config.toml
num_hidden_layers = 13
hidden_size = 512
n_experts = 20
experts_per_token = 2
d_expert = 144
d_shared_expert = 0
hidden_act = "geglu"
moe_layers = [2, 3, 4, 5, 6, 7, 8, 9, 10, 11, 12]
router_score = "sigmoid"
normalize_top_k = true
routed_scale = 1.41
balance_loss = 0.00573
balance_bias = false
router_cosine_scale = 20.0
init_std_router = 0.0129
lr_router = 0.00173
num_attention_heads = 8
num_key_value_heads = 8
head_dim = 64
vocab_size = 32768
norm = "rmsnorm"
norm_place = "peri"
norm_eps = 1e-05
positions = "rope"
rope_theta = 10000.0
rope_fraction = 1.0
qk_norm = false
attn_scale = 0.125
tie_word_embeddings = true
parallel_block = false
extras = ["capped logits"]
init = "uniform"
init_std_qkv = 0.0253
init_std_o = 0.00496
init_std_up = 0.0253
init_std_down = 0.00351
optimizer = "muon_variant"
learning_rate = 0.00164
lr_mult_o = 1.33
beta1 = 0.95
lr_head = 0.00831
max_grad_norm = 1.0
warmup_steps = 200
schedule = "wsd"
decay_fraction = 0.854
decay_shape = "linear"
final_lr_fraction = 0.0
batch_tokens = 131072
max_seq_len = 512
doc_mask = false
train_tokens = 613600000
max_steps = 4682
dataset = "wikipedia_en"
Below are experts of layer 4 (counted from 0) of a mixture-of-experts language model. Rows are named router (the router's row for the expert), gate (a neuron's input weights, with its number), up (a neuron's input weights, with its number), down (a neuron's output weights, with its number) and show model dimensions 384-511. Each number is 500 + 25 x the weight over its row's rms, rounded and kept within 0 to 999. Numbers have three digits each.
After each expert's rows: "mostly gets" lists some tokens that are sent to it at least half of the time; "raises" lists some tokens whose logits its average output raises strongly, later layers aside. This comes from a sample of Wikipedia text that the model never trained on.

# expert 0
router:493501517496503537482462488512536468481516457474513489518495485545533507497504524496496503470536500452524502505565478518441486540490480493508502533491487496573521497492492504455514508521528505479524505504476525468504507463471521519464481521499512520487483502450481495488556501502482493532524486456513531500513481493505529470509464510477491406493475524508466474516475496508498458518472
gate0:517499495487530497448548523508484462540547524501497496528497455511521514473527515488498479476519485480475516478531490470503510505514499506473474491523486513496489429512458518513521505427497469456483545484472485467462522509468514526471534488509509537502471489565487490523513517485517476534497491474495542487513484528502477513513503482493507449484512532490509477521514459526503464554483
up0:497510553505489491499524511474504476503480479479452503453504529493485457521498536552532518533514468510479462480486514560518500486516516491546550467533489463502496517512549523484452519513529470463491460455515495539513522476503533454495471521533517519512520525450522506517519538506540496564515477514481454476464527498519519495489520507467513500543502542509531517506527523491538483507544
down0:532491492518491487440516528477509506505464469522530547500512473552504480515486477485516513489453465479504504473476489519509459505460448531510491506470539485497530475512480503517512482441440508492488523490496492469513493488498540500526548491506501490516440492504481494524483539494497496545448505523466505509521479522495502520478505491473500499490480448501499508518504526493485484471462
mostly gets: "ley", "ey", "son", "zz", "ham", "ke"
raises: ",", " and", " (", ".", " ", " in"

# expert 16
router:497497505539517476476469524529540479471522494478522497524515513470490529508515481480456469510490523497496503496504477518490482520453479537485534516454505497516544495535487531503547464544543469484477538490449507530514506475502541499512508496463511509515511526516552520499535579506489497480502499555497498493461517463498552483499535548490476491512501508492513529468503492493529488477501
gate0:515470499523511467511492529491506483496479523526504523504475497515521512485481485464486498503492543500508438541469528501520454504518534517509441518430509530510500468475494478477504525538479529530472494466536463523515508524479504498546533510478518487435531513489523478504527503501523448543477479525471489450518496490477492486511493516472510495506527508466434500525515492527505495508512
up0:519504485532475512478476491521477516503488427502540556490503565493479522477486479497491523509540474516467509504496505536505453493521471536469523529505512483486510508485498537462519477501485515498486521533514467471535470508498508503486496513473466519503508541482517478480504494532478484502507469479494488489468520536497511506499503545482510558471468543473499521468485492507521508509536
down0:485506522510488469505485512538519476469490506511496489481485507501497504493487503486558513509468532517488523530471494496533499452532466435523497523488559507504491531458524487515498521490547512531518533475508494525527498501429455493466501516497512489477522506511474533518515519508523501525502517493458508477512492522456504533534497508504518462483524485519501493499488469498493476481499
mostly gets: ":", " \"", " by", " as", " |\n", "="
raises: "|", "-", "on", "A", ",", " and"

# expert 3
router:509520485525476476457492529530531458476553469509492496544527499526551446496471526494523478537483515523469526525480445510478491493496506491517548505515539500517487531479510547451496503475489460507499533508521498488479530478494489469458484499500502500527530530469487509496491508473515499418499508479523546520517511467523463519447511458515497499497521551444465511518482506476513469494491
gate0:471487482526518513513447496486495470516504497519482516467559477526483497504530487499489498519516480499479505514530515508506515503493510510527498517480523506499530526556452485497550510506470506505484543510474483547501481541484555529471486483526530503473463484458507466515462491518503512461513483483481507482550500451503513504480492494464500546452529515543510490455458538507496501474537
up0:484520488509494513536498505488456545476488491541480501495485470520452554532475466516486500508517484528507454477468515515476447502519458490452523528481489498465546460461490533485494484505471535509487500534478532473483544523533480519484535500496483471494524497507496466520508534476494536539482485505422529479453451507463494503489475490498512482510545483504483514551505543473488508488516
down0:474529484477517499505480510462525492499492509473472532475489557515496500478552516527533498498513532489509529549505462495505512482510487498483477542435545507543519483531526496472526474460509507521479512495492503498485518502483486526469490505526502479518512524522530509517500523487463524492535496473491522501514546485470503494510473519541487461471516526493456498463510512507472498480493
mostly gets: ".", "\"", ").", ".\n\n", " years", " year"
raises: " and", ",", " (", " a", " in", " of"

# expert 1
router:501544488499537519540456501483512482489474511547506474545480522497513509469543481494469471487492497531479482473503510474441501518496491457480529497458492495518490475487495479504456518510492512470491524516524508489527466480548534478481503475522510517466470469504469488499503556518471496473467512488531515523466473485476514485440501488487467494520517542513513503473515503495527479520491
gate0:497481528533455501482483485465481489544483504501515486498502521528500506526473516506533477519461483495510500487508452483480517488500476497461511547455546518490539498506497519520478471479511478533465479513491525504509484440539521498503500515501517499498511476509483482494466521477504501424480523539505495468510484479560525493489517496530515494477500491497484481510488441511487465495522
up0:496523467521493531506523493498447505481552479486507501508521498537493520466466522465442531500547489492478507542465457521475483473496460486489499518537539464488508477485506533524570522518506477502482479545532505457518518523463493510483515512490471495480482482510502551539475507483471534492517499504510509509529494502493509490485528516506489503535543511517481559495524537499503506487495
down0:493509499462514500490475530521526523494532499527508506499517479510479491476482486477507511463506518466531532495488502477497521476498526497540484495474499500517493518498525464487516509528516517501481496531513519511530514487509498527498462502497493488500526533462482511507457498481471488549441515543497492526508500511501494502528479517469485530484500488500475501530504501497474502494504
mostly gets: " ", "20", "–", " In", " -", " August"
raises: "11", "18", "13", "14", "10", "16"

# expert 15
router:503527518497531529498487516524539514471485487550523482491494530520537546460518506438462484517502467510496479508487505494453498485523454471450507507487482533511531532470472513510463501427464511524509482500475467482496498497511498518493469510521515526510487508510540534473510520483503498490514511523496506456492506479471485487494450509490499500506488530459500509501512464478511519517529
gate0:530448537515536494496486492509473536505491496573479486502459552511490521503488483452514474453472462471506510473496467500539530530523539513456530500473487510527470493447546499481455488472531509520476490468539495501482500481473469519495504487558520460552493513485504486524553499511477495520459542501491501505503506510535498477501503503514461530509508472523502499489475465501523485521530
up0:514491520501534520508478475479486503486522525542514516487470494480479468523515474507513518497527467496472511464476543496512443512501443535495478493441487520533505510519505482458530555485506513471480551496488495501539520543475500538463501471475462452492511515506485454535540551515457522474519506515508450479524516502465498501499514542523494479492527482495492495559505570507472510510471
down0:468480514557510521446413526492489511491484472479467490482479494509532507462508504500490497495433485479487490489522476486520510462476519505517540462512489515504461479446551486499502504505502470499496512490485493491554529494512495489458463461532429544485469479493487467559508526460470538500507473527478502471470514506516506528524489494494475513486519466485520482474491500463513524531557
mostly gets: " War", "n", "m", "aged", " children", " war"
raises: ",", " and", ".", " in", " (", " of"

# expert 2
router:521498511502471522523510505530503508456523450478494505505479519523498528485504500472496501520464515510517520521520475481464503515484474468477513478528458498517485490475481524521515511520559519521529522503538491454504527464512521501447492491518494523521493478489495508506562518479533507502485504480489499496495539488495510503509533501482462472479492541511481503564503451506503500492537
gate0:520461539460546516527533508521510468531484516507500504499454550539482512469513496502465494517464496489497548498488515514503530487512483489507507489517467461476492473464482465474540483490476485561527496478506462509497479484515489523491479524509445551532535513522500528516494478497497510466514524542529498473541503458475496481506547548478496505476507512466470456484533464459504499516549
up0:514459480510490491498481490482502496499493562468500457514515453501521533487500509537472517559471531542479538480465521468500513490495493509509466475496445487546509500428523492484519443502494538508497505501485522519509492513526472485464496538540506478510488499518490538484490470482509485431513498484566543496493496502543475476466526500525523461498509483468508507486481514466513450500485
down0:515534500493507505510508512522494532462532488496503520499530461514491531496486459510546466469537492514459486544546513537526495481481492517506521546475527507490504466502517493489523518507529480473442497459506497519497495475519527498486537490510490492485473495490504503525492525501511461501518496528489536547479504501527480509528496484501476553476481469449480532475532492521513514440514
mostly gets: " German", " Carolina", "″E", " African", " MPC", " Angeles"
raises: ",", " and", " in", " (", ".", " "

# expert 5
router:508484520504485563470497525455534480480487516544493487514514501510522526498488495510519521534484473499512518519518512482474455528477496440501519489509508504490509516471475523496462507488516518519543525522520480488504508505502557515494530488456481484518522501503474462467483497500506447504456442523542507448511543497477499534488477513434539517484520519497509472512487478507522537526505
gate0:498492498509480510467459485494528516529460482451488494475488487507485457477485462482462533534507472504550519499440489498504537500495455467488474491429497488481490487479497440476520515498517513560473484497493494515493520484500487494488485522503550488501528534481536457464519481496503520489490436536526489485518503515483545473523502481497532521501526541485514546499507466511530513507479
up0:485445473525504481534477493517495456534486487517526545447478517464503510469468505539519511499497476492511548530528553550527450480481537500530504524478507549490517511529498561523540518438512460487472467488493514501484525505468490530515527469504520554494532507478454523506527507530482508463502458463488504498527469473505523514475486508483474478511524520525495505529526519486469506524521
down0:508539513483463503498527480494498484515548500524473500502526522486476491464480489515470503525491542504543526521501475495500542531505473469475444495491509493508460538476468474495520494479511530550487549507529483559500533499514476501491470509513480478511505520473496490516515507486477507520490536515465500503566475484520475512520472490509543496515502500481491476482466511502516416476470
mostly gets: " of", "|", " first", " at", "===", " also"
raises: " ", ",", " (", " or", " the", " and"

# expert 19
router:501493486527540536472514470492508485459538503486540454494520508485520500481506546520477509527498459489509510496510492495506491479499456506509532529491480519519476540501497537453499520477522485522513488484474500420527497474496483519478489499472456502470542517494571496489515576479458501451530478520497527521503529494516482514501502517486534488463497473480490512485484475498534475488516
gate0:493455457547485513519478493468468546514452510541503470458507502531540526515512484488519488445525526489468484504525481492491523494474488546497490489475530507483512502498511551495473506452466501454484536523473570454458515526484474497524550510469457483476524483527487512544520491503465505478505501536490486546485508473537481507529491495474536485495496493507491502515499519518492490527494
up0:520533500482522525481516554491500517493511437521477496539481561506497503480478441478498494469465482555485520491529522495507536524521519475508482546495506540515544501485506480517522474477475491473498539534489515562462506505487487516501458494556460504498468485478464559510483489511489442513467507501494477518474486502501512519534481501525489523470465446452475483456481514494501519477499
down0:510525463486490507542497517504485555470522487515509509521461446576515485485478465481551479434484500511470520486506495511498498532510528471532528510512498506483483523508538481522498521501477528509509503546493509529483471488517505485500496463528514523474505486531504484518515493467497485500554487464504514492509486496481460502519530459482441506537491480462510481461514527506481458529458
mostly gets: "\n\n", " L", ".\n\n", ")\n\n", "==\n", " ==\n"
raises: ".", ",", "um", " and"

# expert 9
router:512511508565490493482468500502511501522483453461524498564457449536509480501524486470461486484481517483510522505537533485496521491511491505489496475482510525506515460548495580471537490511485517500517546524520500504497466480499527490452495506496509519499521527496445495518524512492498465493536469516487532467497503505479504513501507469478486448535515503502470542557501509535504519504509
gate0:473513468498535505500488478492546481519538496505521482539475502499472507535486502507537478509536530492484486482453465469473518509475481487498501498491509471482515507485487547496522526498536538529520474523509517511480538517518484521502459530513446478542529501492474510466564538473520516476502553511490450502464497545471487497490514510494507479516533494491467508543537506483479444515483
up0:525526498487483535497521503515505482488504519480507546459491490484533547501514505504499495468461474493463461506531489532506476507502499494507495509486462477474486471521533498493483522525524509496532529478507457486465528493520467523515501557485510499486497494495484493487550468451537486505475519526478493462479490519480473457493470513525506485507495523489445495481488474506489519512502
down0:523450496550555506500502489467499475509514491522526496521505471546466536520501505512516520517530484478473505521472478457505485484501524459515505478537515537474517506504512528491493506466495515475512504498485486552487484497491501494532492512539486497527523466499502502493499485477524542458551464524547482509496471483508550508432460485551491479522491523490494524511516491510507500515470
mostly gets: " (", " Cup", " season", " film", " football", "%"
raises: ".", ",", " and", " in"

# expert 7
router:481503506515477479479471490494498451457489527495497483529518524531535508477461494492481517495476458503501502466485484531481479506474490483487489482482467488517519489476486496520499510501499522530498500476526514449511505490514488474503469484525474502534512516474545461484507514518451513507508498475495527517526543490424525502481511539504500508518508501493490492511521492496537434509513
gate0:489520511561509523500500505545460495505500498446487490507528492522487490498479545522542493548479512545507507506509463486480489470478505481490509514475466527505501491523507511513482498440492543548503499483510509524480509532471506461531489468516519515534538555478486481489492491505516522518462488497469483515526493480515489500516515520508498527470443509504514481530488475541512474485496
up0:538483511493525486496530540504518534493546505492485507468478498480515503545512494498538501495497474460514485508532492482517442495525537510511525525503479487493479517484518464471513519485514466489504480524521508541525440440548543503481520488478508494514503510505501509495473461484501469563532501511512535560538514524535500521469493496511489470508479552501478510497505498487524528545510
down0:501529472527491561482456511533506515473485489482488507476478471488508453490492470485524508510518487481495508453470473503526528496518471532546548469557493506509476489482483494501494505485451524466497491505481520561523522512453468515480464463504495508491477467525484509531538479476462491448471450536507448484518534484511513477558526523511478452457508540514498518533515484503517492493458
mostly gets: "th", ")\n", "\n", " New", "st", " North"
raises: ",", ".", " and", "'s", " (", " in"

# expert 17
router:522491453517489565515493504543509520481504493530512485499478479522521543474519501471482530507455526512492477499540501473454457474508499520498530499490451477495491508553489558500482523527484483482523511513493499464497491484531573509506491477517489499508496490517478499542489543459490477518528500515464526492465504458466505482518515496470484511469522522516521567517496510495500509504552
gate0:500470497460511488458485516518508468472513524547455503474490513489511505474520495518496495487508501448490482558498506489434483499522553496568449512517453479526510439469520468507483498468504511476500475533523479553481519503468556489547517526462504534531497497467491491481517468480498474541488504503488566519494524500532505441515517500491543511457489485528481446501511502485541484432498
up0:523525485478517512492466506490536499472575504503514477486455501508493562521504481473505477510504521523508526441501491490477492439484513509483463526480482535526465510527520506439495459490484499481493497473543504510517518520535480497489493511457533537484510566482487501537481465490505489495483504475521484477483471486518522519515531510514474488441476538509516540484503509502477533543519
down0:470527514510488519456479470511490483456454469460521549469493497539487532459513539492519490524519524515504516455528504509465548505505531513534488450516510495530489539506508486500546550482527478483512502505492465488481501475484465497526519479518468529461436523499540515475498460542511513491532530522503500504517512524509511507482515499493503494484499497475501489531494511563512521464522
mostly gets: " the", " The", " from", "The", " that", " their"
raises: " same", " latter", " main", " first", " second", " Netherlands"

# expert 14
router:536500525501551501455477532520501468470514529560484496530483500486495482500499529472517544497501479533458484491510481501485482509507477470496494491501525501540505495456453481502471554474490488515524521481539500506518430505530517464447531490506500549497538502505552539545534493501527536461474471509493512548473526481443462479463563539510545482486492505469523485545455493529481505508478
gate0:512482507443531477489470573499464455497490510476506520505504573523501459496498500509512511468525498520475468518510489509506479485520512526555462554481485541484518503469499469470499511526509478511513500542500460526459485484465529507491512516490502471490522504477445498533519451520507498486475493488491536477455502459515461490511505531549446485469509496470483501492468526451489479492490
up0:465461515466486522523476458482517519508470481508522526515472491525510496494527474535486499531514526539517521530519515503488509510503533478512460501495483522511506455495517490515545474512536498520504524522509491484480502484502481471448522492476517491536489486528517467463501530469406460553499517476464502475521464535516491497461492493517509512474548477482475470515481507478512506527484
down0:516502481506480497486497535510514526506536490505505506516510519515543503513459490534483490497517496499440529452517498508482492513532483576519473521472514539515480435485482473514525493507507496503533470548511464541497517533490450510493488519523504511490543517486506503494509513533473534529480558514476546531485491493520511509488545503506524477506509467474473492469463487480503480501490
mostly gets: " for", " well", " small", "k", " For", " large"
raises: ",", " and", ".", " in", "it", " for"

# expert 6
router:492504485514494530495513472525506438523471501517476477512505472510557515482480529514500516500487479533538480501531484511481517480472511513508505453469511497506486506472515537510509526484496482501526511503505529480498528441488495478461507477519504537501559489505534506516516533502486478499513494471519522500489473453468515503496509490484507474504506482456471523484440492521508491522537
gate0:464475523497489521514489525541526491543477508469478489521516500522470487478528527491500467484494507486480486515475502468535524516523529481473496511517510486503486463472509513546540518456461529521526476473503499507475509500456515502483506471522569486471489477479484484540497508426509526517468515533540464490499501531445487529490518462506484458505500453504469517490510500506446471494483
up0:490521528490517519496490481485500508500478560475487494510533539476528492502500501478510469483502493492462508477545488507454492538471482468485482534492521501552526471513495534493492508541472507540533468509509469475553543489534475488509501512466509514524511535488478504509530509484510533491538492458497497488465511481509538463547492467514425542487505468496444495525536514530519505491482
down0:499499477503496540495555479482527511498471447484497483496481511500519499482504512488513506508462521499513530558454503536535515475510488481521500486512508497535506518527526526538485491486524511482463491522515554501487492487530467538508520498478513469463475499501570494525478473526505535475481473512546530473510473547508539479478523497555518484482517516503505502487450554513492476472477
mostly gets: " Church", " government", " District", " Street", " public", " Republican"
raises: ",", " and", ".", " in", " (", " "

# expert 10
router:529522485553545518483490542558556464501481473530517474519531503521503528489500519466518498534507464471469461488510502527487432512488474480489517480463475484508513472515499504516489507506482520532536508527489458502547487428500504491474488495483513539497531450527497469492481508457513521509475479508471551478505484485513511460466503474498482480470501478444467502469484516479490434519492
gate0:526563552493535496473464476505493479460474516506496469542519482515470463481507473517555505510503534457477496515499503524547461479498498493469530538522532533544515527483504528535475448486518487513528507512503504474516487506480502464538479570512462469500522495522540471498524480478497511543490485494509505495455488509462482480477472546487531487495500465466458479485518526517527546502471
up0:491504507516521508491464478507539527470445497502473436500464548513498514512531504484528493473471531483502508554540522463510483481517499493511506503463478412513495469460509532473488536461505474421522532509502455486483462509485498531522508496522494494489505520486498448499525531464515522504499515485478505522486489471499537452544495480497492472502497518503517505476459525518504547535505
down0:452492496546534516532451554463491530544528485509477538509464507482527491500519542514476541469499471472519499542512525514526456531484452488475484520497509484493540530481535535488473530521524487527509475496454520509458484541525535512498503573480482456536496495468514513551512528510532494497481487504502487473525535473534501520484526525479491510513504502477489504466523508541539492516509
mostly gets: "),", ");", " work", " album", " song", " music"
raises: ",", " and", " in", ".", " (", " on"

# expert 18
router:542490495520501496519472524460493509466518455514559470556515484478532519541516515493517501508476500448467550512504498428454473538495478533505518520457499478540494460495485522471455532524492519538547513486485506519474477480518558489528517470496481497519500543468485504515522519504448521520519497513516495463507527487513476504512498484512479483488491516486479474506481508550526500531494
gate0:476485544504491474473528501496504532444514494521512537481523528507462487469496471481538507484505526499460508470528537484488507503505487504451465486468493536509489516491499487551525476528495472549465546506459514464523482463524494520507499549491492544502511478535554483510492550530520529520557513504520515494466493508491500487502485442476486498513473478502530501520490517488514481517518
up0:500457524467483471480487521469519529487485468480529497493448513521512486528513524499514517503490471524499473474512489474533546495456522479514508488478502495516495471504534517523453503507492465523468520487498459496452510512519500560448519495461486493510469513503519485476505518472522525535484507501486509504470489514522503532534523492504493524548441519455510544492472528531502468500492
down0:496501560513502495528505490467503511478471468472502513543521527491501475460463466490501503463541495500497509447539506499484531491499525503450453489498494518482517549483528488535517523449507486504507472481466474529501507510514485533499501574488481464504474499529502501506489500492507497491489512444492478490483496495499505475514517496464451472521481467464520514515491491477503525499506
mostly gets: "==", " Al", " Le", "p", " De", " La"
raises: ".", ",", " and", "a", "y", "'s"